{"hidden_act": "swiglu", "balance_bias": false, "dataset": "wikipedia_en"}
Below are experts of layer 3 (counted from 0) of a mixture-of-experts language model. Rows are named router (the router's row for the expert) and show model dimensions 0-127. Each number is 128 + 24 x the weight over its row's rms, rounded and kept within 0 to 255. Numbers have three digits each.
After each expert's rows: a language model's description of what the expert responds to. This comes from a sample of Wikipedia text that the model never trained on.

# expert 32
router:149126131152101113166129155089129166105129092142106112119127120158106112140110124160090109168168152189138138184122123132191131103129113137109099125192170146154101133114121079124146106153116134151156110172148149152125112140136117123086099133147162085111114151094127152163100171146119145117152129125138130132128126138129116124135185128096111154155151141119134132145097144153132108114144
Description: Sentence-final periods and headings

# expert 37
router:130118121105141120149152135111157126117157148107101192147116132172113133141173150150146132146117141172138145154112127119164124097086112117089136116192149118147105144136160086102153125098129135136071113175143111146119146138110135107114123159124153144133138106131129128138168117144135153147094144107125135081130130135127060112111183097125092130103139158122107152182133128124152098149160
Description: Punctuation after numbers

# expert 40
router:129157114074126112135151121110143114138106129119130135134117146155127098103118124125156164130124108146118200080127091142163171137137114141160106108138157127121147161112117105174098108126134154089114153140128108153124167144087097127145095110166155147103097150142092139125153110113136128143138141121147148137112133118161121101147131151082146151173137140136129105184145131182106177178101
Description: Plural header nouns

# expert 9
router:120145123133116094178092140093112177147180100153101143134135114145105109121137119181126164138150145181174129149117092121143141132080081148146120135145136122143106137140133112148133113121132135167150129174140118111116132127119150132085111133126155078091128136139120136188111150130112117101129112131145121114105102128112079120110165119081085184140169171131115120138150130152120122124146
Description: Sentence-ending punctuation

# expert 49
router:086137147183119149102125122094116126121137125134173141122124099166161144107128121099143126114139154059116119137121096162076120156101136144155153150127124143142111120145120131111135147175121142143171138104112116148145158152144148151118142117109176139116169122130164173161115125106128103150127131142153157134129147138124166149117104123142098168143120097152151161065142123118178087141085
Description: Word-initial consonants, lowercase

# expert 7
router:147131117144155127125162104164127149136157129136124090123123089147105144126110132139165104138118141111098073148110123121050136125104126110139147085129152110130137109186153185135145112127120118168102132131113108128136090097135120092087124123097114101169129139112140115137132137126136151182088092130142127151121125124136158133130112120116130073113110147131096126135133089085114049104130
Description: Vowel pieces in names

# expert 3
router:130167123129096138171114116121139105121188108093110132137082111160165123143135118102139086116157130117169132164115083135150122133129116118106106114163113141143134160136147099106173137079107158121121109158119131128144133084123138104113112157113170118087120167137125099126163130140136164157135110098144146121137085110118092152172110087152152091142095135114174125119137095136136080126152
Description: Non-Latin script bytes, separators

# expert 26
router:098111137127109111112148180127120151146140174157133119117105109109137112202139124078163143125149105126144124089144104146142183123103121135112180133106116175122149083114156109146094132147170114118106132128149153123104139106133141143158074120137082147099143104109093181097141141169108097132122152125143141119168144141149109090126137143147097146137120106137136119106103137104132141162146
Description: Past participles and past verbs

# expert 12
router:127122135152113141122103113132142135119136195136120133128118110152128123106082155108113109096079172069100066138082127138113110113135108114118163132127067137132145150153142137121117168149116146160111123125119131163164149107106123132162135151106093132118137149120118079155123150122157108097113124153111144161133079125170112113098138108135155065143115126122139098112167099113127104147156
Description: Vowel-consonant word pieces

# expert 0
router:168106120119119105119134113136132156140124109124114094144127114192127135153113077173132143148136080148142175108166131094142104134126170113161152097132137140133119087122135132124118113109151127165050102152136113125130079135165170144144119106149064135109130122110142088115129146091123109136150123169095090079111146123131145152118133128146156138124134152126154138157106127107138105155112
Description: Post-noun "of/by/with"

# expert 39
router:137116139111154161091133117133134142142137149122130115128124102052147126131126113081078115107129154096099093109069164183114124096134154113164081098118129135127111132133136135105133133110129155086132128115111100128105142115163130113084136115116104124175140130116161126103126122123161117123102125088141130144131126124123146116110109118118088085102106145125088079107132105125138174123055
Description: Mid-word Latinate stems

# expert 29
router:082116146112109137138106119100125141115109102094120154098144121147158140135185151119088115122117151131128113126140144135174113138114127116089134136126093122150153091100107124132132172079084178113167136138127161150116127118136127137150104118135145150170165146152091133105149170084118084142147182125155133150156134141145090151110125078143167144144127107116122138120138157130148065137144
Description: Year digit chunks

# expert 18
router:128170107129135113168086172102107087113099131160095134161092139140094102130138104163116096153114136120119147123158118146158114138154156125105143114159112136088130122110137106071096152154130110122129123164148112150057111112135120146115139143154154136082146098134102107092124115145079149147177143095130132096115132127124110116118140093125147104112153144110148134150147140139163088176148
Description: Table cell separators

# expert 21
router:108162114156134148145116127137150121149152137151120124140162150145118124132114143097197140096166063155125130120112109094098113106154086188130132171124120126159147116136148178087110135094136099164076139136124136117191123134102101108153111141130114125159124127129110076189130130125163136095115122158132136118111130119112109116152145142130164174163126133098118100127137125130134125153128
Description: Pronouns and single capitals

# expert 52
router:099156136105130113094121115118125144153174179144125082143115158123131131130121114164098117125145111121127148161143151113104129147118157143125134127144121108150137141117115131089104119123090121143095165116128130123103090162100107209143166095156100111152120107148148134046117122133161138097143109121130146122174122121105119144124103105162191082137096136136136129141100124105107118101164
Description: Name-initial capitalized pieces

# expert 19
router:178155115135126133117137107161128131177155158145160109119143123140192157102131118129156103119121135082144093108147094170104104119121172128195171128102120126163111159142109148121139131093149103115165088137108101135131152148107139089099156112125131125132136117155136162146123113090144140154126136144137114172102097123112148140159082146130075142109099113126151113120148109105141167146137
Description: Word pieces after d/st

# expert 47
router:147090131091120144134112153151120130119156136132083140100145158139145126096061148152065124139106163169100122156123149113143103122134111084135125124111159096145158147147131141125115118121114105145143099115114116061163131152127079104078144135118115143154124106140154103122130113145139133104097134114130126181111073133131118111130149101136116108107127161142145084102126094139067132103116
Description: Mid-word syllables

# expert 59
router:118118105085156090134116114099126106148120105128147102137110112088129142121141117133093176112112097128158117147124114098136129165142110128122081120141127124126089156139119108148155121080112118130137153109130074134108129187099125145124154132131119100159119147153075151079135147133132106135137121118098159077110140125100105206113147119128113184121114124147138176137138138183131132105103
Description: Institution name nouns

# expert 46
router:133112087096179104119151129089135141144138128128122120120150137130096114102139145113143135118107113114138088086121114102126143155099056116127125157152136091115119154103138136141139113096130127148106170147123134131128135104066113124102118145139151114079113174173098161109120116123140125148119077140119175100150118099124120180105131099129122083143123165168115155148142106139095167089127
Description: Capitalized table header words

# expert 43
router:127148140110114174156101152084100129109135115139101149124127142122130098134086128173176178124126118115102160138160119116162107140173095146117116105155149088121107102123133144106151149095086143098092101134149136126070093120184112153104101144135147123090140083112141130137110171139106104126174144153111137162127108145150105112152096149132116116101128133135110108155109148130141128114177
Description: Line breaks

# expert 35
router:109124140114143084177139133125120139098126083135129156155093104078104130121148101098153144140133114131089091096156110085116094129121136098084115132118119139143123149139135132109135130141163154089121173148152113088095163121147121122121131155144136120107153114107127119163140132111110102137199133107093092143134114136125135087129122158129111148147117149159144113058141151143150194147108
Description: Copulas and adverbs

# expert 14
router:156165110109128127130108108113134128107142106102109105156124104117121099154105138117115113142097134163135209144152137102131120154138091128116104129163130144106092167113120063139116120101149136153098117184145104162168131088090119143129122118136136172129108145113151130089142108119115152148171157120120130091148135114116156104141113111101113133151144152122199091183132120130148120120116
Description: Infobox and table punctuation

# expert 6
router:143122135166131133123110096117104133150091091136129114092134155095146122128153135158158146163176142112159167165105164078168156110156116114095127134102130110108115123110157098113138150153104135127116117141159115149130101062188119139102144121147088116137121133103125152129100112135108124117134136143114109086154135119140087127133132106120119080116139126107144134146096191088127071104135
Description: Definite article "the"

# expert 1
router:127107141167122134121129107143134125108138104112122183113118120165090148104124110150090131149123143125076161158120084125129124139130163110110139120107135139131116128128119160119123118181097107141157095102109125097107122141152142074134152148083183122149097111107172117139144105108152155165099087120187137156110121138121118104146101147126145161160135075120138136159101097139104076118125
Description: Letters in foreign names

# expert 42
router:102114128095134071116140108171129119142135086151140141120146115154078146168123127133154115133121120110107102116096076124153067118124135147123106117095128130118172135094153147173124111130104110118149135082118155113140131150147135116190109120114147147108135161144092059120138133184149143122101112125167094105134147127132121084139125147133163111121132084108139146166115105156133111130147
Description: Foreign name endings

# expert 33
router:106119118175113121114108101143136104136174145128105114107143080169069134147144151156126147107143106140147111175143118140110124155093130157107095148154147136147135129123176129149141120104090111093089120129116137081092116152130183145135160109113132104181108120129142112132098135147145156091162138131116108120119149146086156165123146109166184108128116080146165136117143142114122104124139
Description: Surname starts after first names

# expert 17
router:127152105095100120169107155121141100107113084120107153154103133140168101141152119132159119149096148151135147180131103157139112117144136130093095088173130121054114093136132113138139134145122138130102136144135115142090108097101173129135156115124161132111117117092153127138129101140134156133108153083163141094140110132073131130157177112151115147127132124097121123156137126183165119129178
Description: Table cell separators

# expert 58
router:171150148111158163133143139112135113150160195140130150108149129150158090083114118114116090111144142119103185153142094120135094141144131111153100149100138122136148165122095121094125172108145108090148134106141123110139143151144078119081130109158133138116133117144120151129120083114128110094151155115118138167158101138120133141138144121114123131174129170132186078102134125103099152113097
Description: Word-start pieces and headings

# expert 48
router:107127126106113127121153159130138145136123123135104079141110139120179122206141119099156148143143075119128130101166128155130168122109133133091163135125124157098162112132140123143105128099148156120122123156137158099133106088156096148146101118154067158121138121128097169105166147151124088098123152099120132124175131122165083088123113150130095109128114099117129115105102136078126143152128
Description: Past participles after auxiliaries

# expert 27
router:158105121128134095123118079156129110116171156162123098132098105122067134139162141101161125119116123147128084145108143123102122099105107142109125144150160120135151159154170166193128118120103130115140142139118121118115100127129151121100102134119108081169147125118124123114126139131156165106112127077156103118086125129112142069117116107125170082140100124113066170130131112123120133157157
Description: First names and name endings

# expert 63
router:104116118099157156121127151098125138146129166111113098136151178086162137164103129113090177130136090161149165046155157126146146132120082109159113147113130120101126137112098132147087088090135139123107148154132148108123143156106080136111116146149104163111140138181120112107137129079130129163110118123107148119134135119132111148134127110100133110157165128160122137103137137137102164094146
Description: Topic nouns in headings

# expert 30
router:104072121162130150139123135108122146116103064127138126162101099134134141150161094153175128141151094129122088106171142087123103136164132148172117141105121119119135092119162142152137150079158127172079092121151136159139122076126147143144098106123128169135109142117107145109117133113104113125144148164121111084138139129106186122130134123146116128121095138132159159135127156118176098128146
Description: Locative preposition "in"

# expert 24
router:136135130063110098139133125099119123129081118129134113142134124071131147128089144128108167095108074101110147101135148157133155146134094120138092113143148139119115141123083117129140088132146127125135136094129077124100157156093145163148078134160128112097136128115096154110128156174121106136127138128098135111114174140122130112145136143110095175101105110134126157111112158198115150143088
Description: Abstract noun endings

# expert 62
router:127123125159129084100139148167143117117119147122108172110128123138136116143104151131152137147077185087186105119086138135160131130135128108113121125133130116124169140113117110138135120168161125101136105139099159146129129137096115097152094170129121122108076125149128122126109146080125155136118093129145130109056098105151151143116117132148169086120132103102158078136079096127141132124173
Description: Surname-final syllables

# expert 28
router:120130120156133124144120153095117125111090156150111178107077151079149096174171133154149139130167133142156171134107109084113110123136131136100160159098099106108099096127148121124141136171144129126110157137162108150138160102171120133124192119126144123127148082104173112129113111102102106143115147141113097127147147117156118118138140121130145079163144142128166147108118173130141106097112
Description: Articles and possessive determiners

# expert 15
router:153135148089083154137084125127134100141077111095152100123151135170162102103096123159082126076114133133102160129124131161106100123140131148132085132122129165103120148152110148067111128114072138104152146111124147094151121156136119150137145115122106141145111088133127119097109146161139128097138149140133090159158117131137132146154161154130102135109103142141176089101093135126128120125078
Description: Lowercase word-initial stems

# expert 38
router:111156156125117114150131113099118164104156129101126167139143138124139122121141142120129144089129142083132138145160133120117115125149145117090173140129138114150137110110149112104118151143131148087136113134154110148135168110108114160172076064163127134150158124120123123153138118100106108115132174119120119121109169151140075120103133092115158178117103118155108131160184169148159071122178
Description: Numbers in tables and stats

# expert 53
router:125126111166144106137152136087149138128107149107117169160145166066168122107169148090134129155114157114154123114185149078116150108109117073123117121103130105138151121127131130134091146160164164100139136139120070127107156136120090164136123118185131112099132141101154158148136106131134102117123129147090109106127157106119095178096098140143120127139127147151162128132131163133123136100113
Description: Quantifiers and numerals

# expert 57
router:090106149107133105154123138116101131136141091125134115096139136102117146161151135133098137151105133124122123126109202117164145110133103139117162163151117095107111128132124087127130151082102152140148112120154171151124099127110088137110128132126133154155159127181107123104144172121127087155122160111112121124146094143139075143106142109129156157117164106141082175153143165176157101107164
Description: Years, digits, place names

# expert 41
router:058145125135129161091127153137132107102102078136142156133153144144101188088092141114121170168144126098126111109111150139140174123088120120134140119097160125109139094131120111137084138161143094163156112100109148159162110128101145112139127133101134098087125169110140110162119135153113123131088094150133128117097148134144138101111116136126113155131156128099061119106130091123141163132126
Description: Word-completing pieces

# expert 60
router:133157147157112162132103153092130131123124147132153144119165154139151108114165136155119085153173164175120172175151117117140145166150132112081134167157107100144152111117119120093115123133085100161153133101147144105148145106125094102113151130121159142129138080100153179114149092143147126101135117123112165162133130133135115164109159103125143160179106143133104174136126148125133099148116
Description: Single letters and units

# expert 51
router:180119130093148098117134122122123099122108119109113122148132133142137103157153137179095125126112088130106130120137149093191120115131111130100165121144126134145147137146145095114187095131151130131097119148140122122136110115121117128151187123115142149142144125099152122153131133128119116150157161134132102100107134140105096117128201117104105151077140180069147155137102145149111166159185
Description: Commas and list "and"

# expert 61
router:103140117127146090136139120161134119123121142123171099144123124056095107118090162092158132116118101125148122120113187114121144075147113113097079149109156121133117105118131133153130129144127106153131135116110111147157110157135163130138069156136125117114161184128145103105139128146137150137110098117125120085092164118142160130122110147127110157085154072114105180140147116141132179132130
Description: Word-ending syllables

# expert 31
router:137129134125131126146153120091133187091120081127140175159099159169171129132122133162136157106178094141157102112145143150120088108067153101109163137138120150150113139115128111123170108143165115144086157154147134106124134103135160136142145135123119145136153124119139134169152139094107113152169129075127106100150103122133133121145125151138118110096139185104161144136121144134098160163111
Description: Clause-linking conjunctions

# expert 16
router:100117118137095161173132117118141127152150106102082181120144122165116124154123164114165127135116152133075132157147123131115098116115101179144144113160142115164107098121139087133124136098110147125126067155132139142181124122108102107143113137157171150098114160133103131187112115110095111137112137140110142117104114151147102169136144119100111138155131137139143121128174136164130084086161
Description: Numbers and symbols in tables

# expert 22
router:045138107151126142143119105154135131125162118120101135132130110112098111127155158126164133141128165175110139168106134092120114130104122140130134151130140105139132110132182112154144111101080112139102095139126132095171126130116141102120110137094179112129125133127136118182163140162118164134085147112161136107118095129111070138120137114100154154152141122184074146129172122142137112106127
Description: Non-ASCII bytes, foreign script

# expert 5
router:112141129107117089155131166099136142102103092128111134146129109101104144131146101147144164135181081148090136128113100108119079168148136164071135132150148136120125149144158131133121115137143114091133207110150149085125121138127124119115150117142123122138098131128145107154134111165119122083149111122127096141132122126102121087138158159125138111175117160107114109048108151128119114170113
Description: Subject pronouns, verbs

# expert 45
router:122172123186114119128129132152162103151163150108152141143118118122107118151128174133150102106148129144125139179135113099130132122103158142146098130156106130111109153136141125086123107101137132086056116092112139106140105100148146132144152132136127112155102094100180090153134111137161162141140118156159091124136109114106161148140152132127197122132090123130186128142114121093148103121097
Description: Romance and Arabic particles

# expert 2
router:174128132184166159146127107115130096140162132127131148126165126163116090157120107151136098124151098136107115138119093133140139127158103119117131162128094131135105166119137198111145164092143126152093095179136116099119128110128105074107153135116175138151134130141093158132121095100142128097135120164084167156139142131139132181115105133112150147149141120143110135143174123145090149111123
Description: Word-initial capital letters

# expert 10
router:115134106110131099124134093142150143121079137093128102126108145085150088187138127133127177126137130146150160100122115139146156121110158148106140100144097110093100125117104123170138112144124080141072123138118080145120124139155099119163129138122128112106113118136191098119167113123121156138083085103096105067156141107111122112120155144131139104144123118145121181124092135140134117099156
Description: Possessives and name suffixes